{"num_hidden_layers": 8, "hidden_size": 256, "n_experts": 48, "experts_per_token": 4, "d_expert": 144, "d_shared_expert": 0, "hidden_act": "swiglu", "moe_layers": [1, 2, 3, 4, 5, 6, 7], "router_score": "softmax", "normalize_top_k": true, "routed_scale": 2.5, "balance_loss": 0.0185, "balance_bias": false, "router_z_loss": 0.001, "init_std_router": 0.0063, "lr_router": 0.00166, "num_attention_heads": 4, "num_key_value_heads": 1, "head_dim": 64, "vocab_size": 16384, "norm": "rmsnorm", "norm_place": "pre", "norm_eps": 1e-05, "positions": "rope", "rope_theta": 16700.0, "rope_fraction": 1.0, "qk_norm": false, "attn_scale": 0.125, "tie_word_embeddings": true, "parallel_block": false, "init": "uniform", "init_std_qkv": 0.0167, "init_std_o": 0.00417, "init_std_up": 0.0167, "init_std_down": 0.00251, "optimizer": "soap_variant", "learning_rate": 0.00232, "beta1": 0.95, "beta2": 0.99, "weight_decay": 0.089, "lr_head": 0.00468, "max_grad_norm": 2.0, "warmup_steps": 200, "schedule": "wsd", "decay_fraction": 1.0, "decay_shape": "linear", "final_lr_fraction": 0.0, "batch_tokens": 32768, "max_seq_len": 512, "doc_mask": false, "z_loss": 1e-05, "train_tokens": 259700000, "max_steps": 7926, "dataset": "wikipedia_en"}
Below are experts of layer 2 (counted from 0) of a mixture-of-experts language model. Rows are named router (the router's row for the expert), gate (a neuron's input weights, with its number), up (a neuron's input weights, with its number), down (a neuron's output weights, with its number) and show model dimensions 128-159. Each number is 128 + 32 x the weight over its row's rms, rounded and kept within 0 to 255. Numbers have three digits each.
Before each expert's rows: a language model's description of what the expert responds to. This comes from a sample of Wikipedia text that the model never trained on.

# expert 10
Proper-name head nouns. Capitalized nouns ending multiword names of events, places and institutions, such as World Championships, World War, River, Street, Cup.
router:129100094147173142094170164162072139159179146135156115145129168075116125143113079131142143149092
gate44:070147138135152101092146102181179158084135094088122145133123151113143066127128141158161115090084
up44:165173100111071141142171168107120131152083129148114128170127117090124109116204184084135095140165
down44:068160097070146151151117171126124093142107126088133124067135220135146126125135130150111098146092
gate45:097142084141148122117095089150093117119120156068060113100144129191151130126126145151106134070111
up45:108094068089057145117130145169107123115099080088135123133148150159131174096151149138118081080102
down45:125136228057117138171125170109098160133171125097108128092161161135144140079112089136157124161160
gate46:196113089095179130129173060146154143120145126131147133078112107137098156154061161104139156110165
up46:107174108112158130193103130140119141150169131156179177095075129109060122099126159154104092137081
down46:046172143122148114100105106122192140080147170144138109112155091092149148190088132130180107134091
gate47:137129151162090162113119124111150113120131160121054082137093205110126122157166112161166049159155
up47:169142189076086152094151144138113091151154131124204112126101106130134144065144126100091124175121
down47:109166211123146066125149149180118161191162145068152161114157124118068176157170101180150171168131
gate48:140131145109142080094143145167189146116089157111166121123170093145115204106116146107135108184142
up48:148103199093097112148122116057104098121135113142101105107128150144083100107080068081098105136159
down48:164126134119101134158150108135159127113145100132084047176140126125145078139180094101164069118154
gate49:094082084150113122141135115142120138177115119095108146171130146137128186123127133129160134045150
up49:110144164122132143115141140184139122135123155076132111122120152122065141165061148158122122135191
down49:162142149211099121122174133140162137144129105159103067110143072154126175104147175118122174163135
gate50:159082150156091125127102086156108107120093111088126111171167126152083101151187109135165109105123
up50:102099135134152070078091114151066096170110115157150114126119072155187088149134109092074136155137
down50:120180139142095117117109127132096144187147169113063176123126158147158148130151091159166054134063
gate51:255144162118059093060160147114144168119099153152097163136107120110154155171168134116187116111094
up51:121116123166129152137106108122125132111135163140187087150086167108124157106105172138069146164107
down51:192101109114040168118152141193132129127097127097176128151125141145177129121116195084098125132036
gate52:151112144158124164179155144126165134139056142098144150047070149114120124176117107117103118143133
up52:149075150155106122114124153163210146102091111165099125149113168168166092157097174172117105118153
down52:206132125062081158113153121105148127167196106186103126085125153087125176129149152143171156140153
gate53:158112131091175128140142152099119173092121116128094140116150114139164112078157118119121102146186
up53:143091125150134088125165113135106145168130103111158110096162118144172114090062138172112092129146
down53:084177051108172101127125120131074139142128057122105178078126131112193126150104172077119116118126
gate54:199083144129160079072185128126097118155103175120104125119150101147172083124126189147194100164083
up54:137139124176120070141146144105073182126113136044147165100091115129133112187090157115127146161122
down54:116184138130137054140098076112165184115172146189115124152088092103113097097139089122148136143136
gate55:121158177184176183077183103142069149160136141154073115125106107132135111151129125112068165143105
up55:122112143141163103108152124128124152143089132135121154098085113155095178155069089128179109144191
down55:114118107165130121153097070135160119131174200085097149190203111107087151153112106122167094119168
gate56:155135137151116181121126148100100156142092153141096126145187173132129079133108122142160105142143
up56:140104073123159176116152141133128170084147146164100168116166080164218103124135082134164132157143
down56:157135158127223100085094125121132133123148131110098187120107150141149133168154110133106124132182
gate57:186170206093103103125111179136099141097118150163133159112093090125136152120120125165122159127167
up57:136151121117110118079164174124115109105152165151092116144119104117160122185115151147104169151124
down57:088129121102118110066168171106133166132095168149122096148176090145147158132189131127142154154113
gate58:116080105195151137100057116055111073181137109076100058128129157115121111070134112124115145123153
up58:122132057070137178118149192137126145135168138135116111173122100139245126097122106085176191060148
down58:150145105093108146125150124101129106188134114130095133123133158211156102133088095135123056159089
gate59:153152155170155121126127135098111214136092136142093098109167207166118117148106111058095129172093
up59:108142125134132175147101080134123111147092163140123122121120077154136077072139141111107109111114
down59:134122168117145132126113122118165141095162112079122117106170142139173143115120156109113127170112
gate60:115122127189128080137158140084092158098134131087094141193111128142164167129185089174105129155092
up60:121100168138137177112107147146114124157121095075094127127106100126072076094136124163174150146081
down60:159129084106095143103142120120135174121075133187130125092161168162101165193097156139163070079195

# expert 12
Nouns of people and organisations. Nouns after his, the or 's naming kin, offices and bodies, such as daughter, son, candidate, company, government; also °N and mid-name pieces.
router:129100135163144163135145184161137160172132166171159094163077174086103136154093089175094122127095
gate0:169137190073114088141172136179116130149137114166101120137129119062139158095129144125116112150139
up0:137149093132159128163127169145116123070073169113170129155176117128187088146124126117064150093157
down0:131132145078148145094111087127135119132142126078117151159112099176137146117120197087160110175065
gate1:141081135150151139129143110129096120111084167170181164138162142130109195112138102211129155128118
up1:123164173081221142086121148168137089074175144185097119172123144123139150114128131151125171134154
down1:101090113156059147148111138103092090148070163147163118097098153125102137087162110169173123140108
gate2:122156141180113119102097169157073105077110107090124111104092045129149185125153130145167117133148
up2:144127117096153111162084113147090125138122135141140145101142088115184063084097103132143176125099
down2:065141121110088166127075119157172115153106131181130134098158113125085134132153088112139133146121
gate3:158131100123043131054093085110143159197107072160183104137107118115119114105124121083179152135168
up3:103132171169160131089131105088088121098078134113182139065115129086092120138091118095155096072202
down3:125077126129141101121202105166163128121120128100131117170185101167087106063100129065133139113191
gate4:064122106114074083168132154083149103172161191087116171125148068163154103120079145162091117109111
up4:137156158147121082095207112124207142108139103166118111155105177164093148133124162154121096164150
down4:133097086138154104123153093180104143103161134149159113152068142195093119067151164091092098118161
gate5:142118133119087122115156108116172168226153116111179078116143124101135095173115072089146071183127
up5:120117124156094106148128111095189132138128148071140152156177180111099130053166101092136172121145
down5:118105189077206110138137063132194135143128214151047115089129107119137084172096110149125102116081
gate6:166129128171100155114161128119147135119142099122142133137133162128114198112180140049128083077140
up6:128109115108188142163127136100065058145094092166082165159127099123170075130159151167096123143154
down6:140154070166105178070192176090132189110178134117116146118146178146139159129148109080112125158124
gate7:127177203151099121103142112124109066142132160150112140193182174146088132132058107122152141149146
up7:089082118087142171142131077129129125159213139180149143113138125117158139145171078156135118106094
down7:098115062167153147161105157161165094176118122172085101064178075144114119111131119169097085129151
gate8:076097119115099141143147170122119131148148068130126129161213166149114117149107151126119147154139
up8:143103134102160114145082139121084111041138135111120168150165154138109089130110165199140165108106
down8:092136152134144110124126146099135156095111108091100136121114124127142103137179136114120151137086
gate9:130122161173150131149147138127131088138159090064155139124053149158128195157122154146180121127087
up9:134099146109143075153178114163126102217141144072121100130096141164139170169116115112143133106141
down9:126154158097158108089103149146222165114129149133116059176157138116155130155183196140143135084116
gate10:070104145142150134172124159144100115145166137036142086204098099076124124202063116082139181130138
up10:140174140184139160152103149157128151164149163111137196159120107165156118100122097076140147156100
down10:132148157116131120140099091132198099158126111170102061183109080130122163056148136157085138157129
gate11:118189139096181195127099122152172127113048104123180134138090126176116112111191111169121169146141
up11:126123105082147167171141090167146063143159145111095120042124132130159154126149169130138130149167
down11:177104154153159107161165150110161068118155159077168167053165101118144109143121129108130091101115
gate12:135122130123152194161108110129121113152091160073110086163115119137099107104112143123171095133109
up12:107132131161074139126140141139151139167129106139140144128141152140112047129120137140137131082160
down12:074115128122172108127090099173081106097115119110132158166113137123109111090126147087163158149159
gate13:182169124101070200127101182146106154169120136113143146095144138175067120108137151096155156149134
up13:119082141083113182167139107151107121128153117125107031163106099166110155158152110126172097183150
down13:125103081153132151120096135154168105147170131086124138137107149134131117088139123121145139095125
gate14:153116074141130143133144172134104144148066098133211163169119124162138181116066180176138125158100
up14:076120130191169084151199093142084201147131183153165131120122092123128069096152135101101204158138
down14:109117116195088086066162123126139137108104139129160117105118134112121178167091158097141121185162
gate15:169180061123146163150134112048110138107169085137101066078145185084188098151082161129098155150124
up15:079133167166141123154144065120178116123113129129164079125085070117083114127124106057123107139131
down15:167094107127160143124127100105133177130130156086092121181160141185094126091119160099120097149140
gate16:132122156132119123064099107136114113148181129128198080141186149141102178130117108155148066072179
up16:129193126130164147146125112082125078124114155174057127148089185043143107168085143172139213114056
down16:135122093148130100130166126108061170124167116113104186155137107120182196139091168128125086150117

# expert 37
Personal name pieces. Middle and end pieces of personal names after an initial letter, such as J(ie), J(elle), Cath(y), McCut(che)on, and first names like William and James.
router:093119086155121148091192138134130113140136140147117128161115146113117123190107125155087085121113
gate0:094159100130187107139125145122092203138091142066149119090102149078163087099128129035194126073097
up0:113167137110079139122134157049127174108075116150021088114105113081142161175150131115136106135148
down0:140137167092113116144141120050162218141125110087166105116074158220155094128116163134131132124176
gate1:131086126149086158143176072184113131138129084147128140108150148101156171166127140118160176132103
up1:129117148146110138137068129134068165096122075106175133131148107138178184153111087167113122085145
down1:116072145144141137133086169155120114103105129140163136148167124126121135116144106071091095081123
gate2:134110124158144183115118137118184134056145143119118073160151144080112130104155109117075155103182
up2:105092109123180112113152188220153078115117160102166089137048107172154165148101110168122206104113
down2:162086154127126086079150107121117068146148136114158085147095101132090164148115177167064134074120
gate3:066138125136205148127098118160138188112159149218107123179093114146133128190077140131102025147118
up3:101112183125150130137167119180196174148128152107125158102108133121136087107157128196096116113114
down3:146083124161038117158163150118105200130122071100113114107136148163087125128113140125076130111140
gate4:114089139111105134112059115158103098070164161144149093152126107146102105096125116110156110163157
up4:114070126118059106143154126095191098112150163119091075128144124116084125204146115127127117097091
down4:136132124072173126102167098112131126134149128122129165116141106100178148125136163134092110102176
gate5:133078194076151074114067154112131151124097091137175108166130138161103159174102148103136115088091
up5:076123048139067184160090152132125120133142154165096119118109180144127084106121140108070101105064
down5:140147150146128163101137137148131101067175154158136127117099119110082141167079139138112096061141
gate6:126151126115102155155152164116123117079130084139133108077132187057152156179157160136100080126160
up6:139118147168102117126139164135137114078108098185110106051104109117129085116153100071178125124108
down6:121144081155114122101166111174133176093115088145157122173130148137135107124090123086180122123145
gate7:132128154200114120169189117130171075107118163136083127122102111162150096164136107115117109127116
up7:126122137101125100142145154094104075113131070161163108134132105096147153120181179161231125180115
down7:161163121156159148147140132093132158115076113077187087078201147090093229130157116184191141068099
gate8:136128105141053131140091112137155089145127104136048176107124117147194100103167113099104146163104
up8:130128117118136153143128160121061151151121130152084114152157174142123077080112055169136141100156
down8:157105204105153083124140143061100111136117070168119128146116120087145037092049149131189155099104
gate9:107131180177095132123100142115107156089137098135165115134115124135094157141088156098104139119117
up9:135120150120132150129155156140126114138153117167154128119146178146162217117131129090077078125140
down9:193140113150095157099144140098089113109113136112122075125124092187157099204104053138134118128167
gate10:162132118181136156149138118127106099152179055098113134098113142114076073139104106101114182140116
up10:129120167168088167113140178028099156091101192156147159159163180173117142106082157178112147141166
down10:098032137137150102215097097085105183114111181140120090123083121206118116143156106150096076141178
gate11:116143120113126133114153120127164114069125113131126194108139074090108127126137107139126142142118
up11:183143123131176117102131101138161154089134193129146108148102128129137121080169175140122091108132
down11:162091075107174184124089098107091157176097088164186104110150129156138136138117128147125081137103
gate12:114125139149110166169155161147098152117078080154151167158153140101134109077122077124187124175116
up12:224145159139162147148127164152111115058128122086110140099117158108070094119142064169159121198173
down12:126119186099132130138150095140154144130122107188112123134188125111145128115148165127131085161093
gate13:173171104159114174127138136067167064128106120149079129194114158126154131139123163132137134134132
up13:077162101053107173109134158096101154171086195155165138161118169117125120080099098123130153148130
down13:111123111108128153106097086143136141117111129151120056135198104170170042137144132195065095116123
gate14:108116165146108119150127078152096151086135169106088121128162178090121141135101155118117189102130
up14:116111121147092203122131190103122173132102168130095148099133097127126168192121195103156121158080
down14:181096080086125122118072153101087147118107185090113080118146097079135110183124179157119142152163
gate15:165175094156171116087147151104110076154169103174080078160086165124095157132113119130136089152140
up15:134138113132160108130135164093099115139155146136066115095084159151179127161093153189152105158148
down15:138143176170119051168153095159110140095098132114121155056094141156062146183099144111154157146142
gate16:145117151162097119139101130086141088114232117156137127133096139132162132126174138184094115069106
up16:166094143110191114129076125160184148166065089058157164144141129198100127199102106078123165155140
down16:128136109113135171184167182133110143090178151142079138167141158149120113166098152155133111126039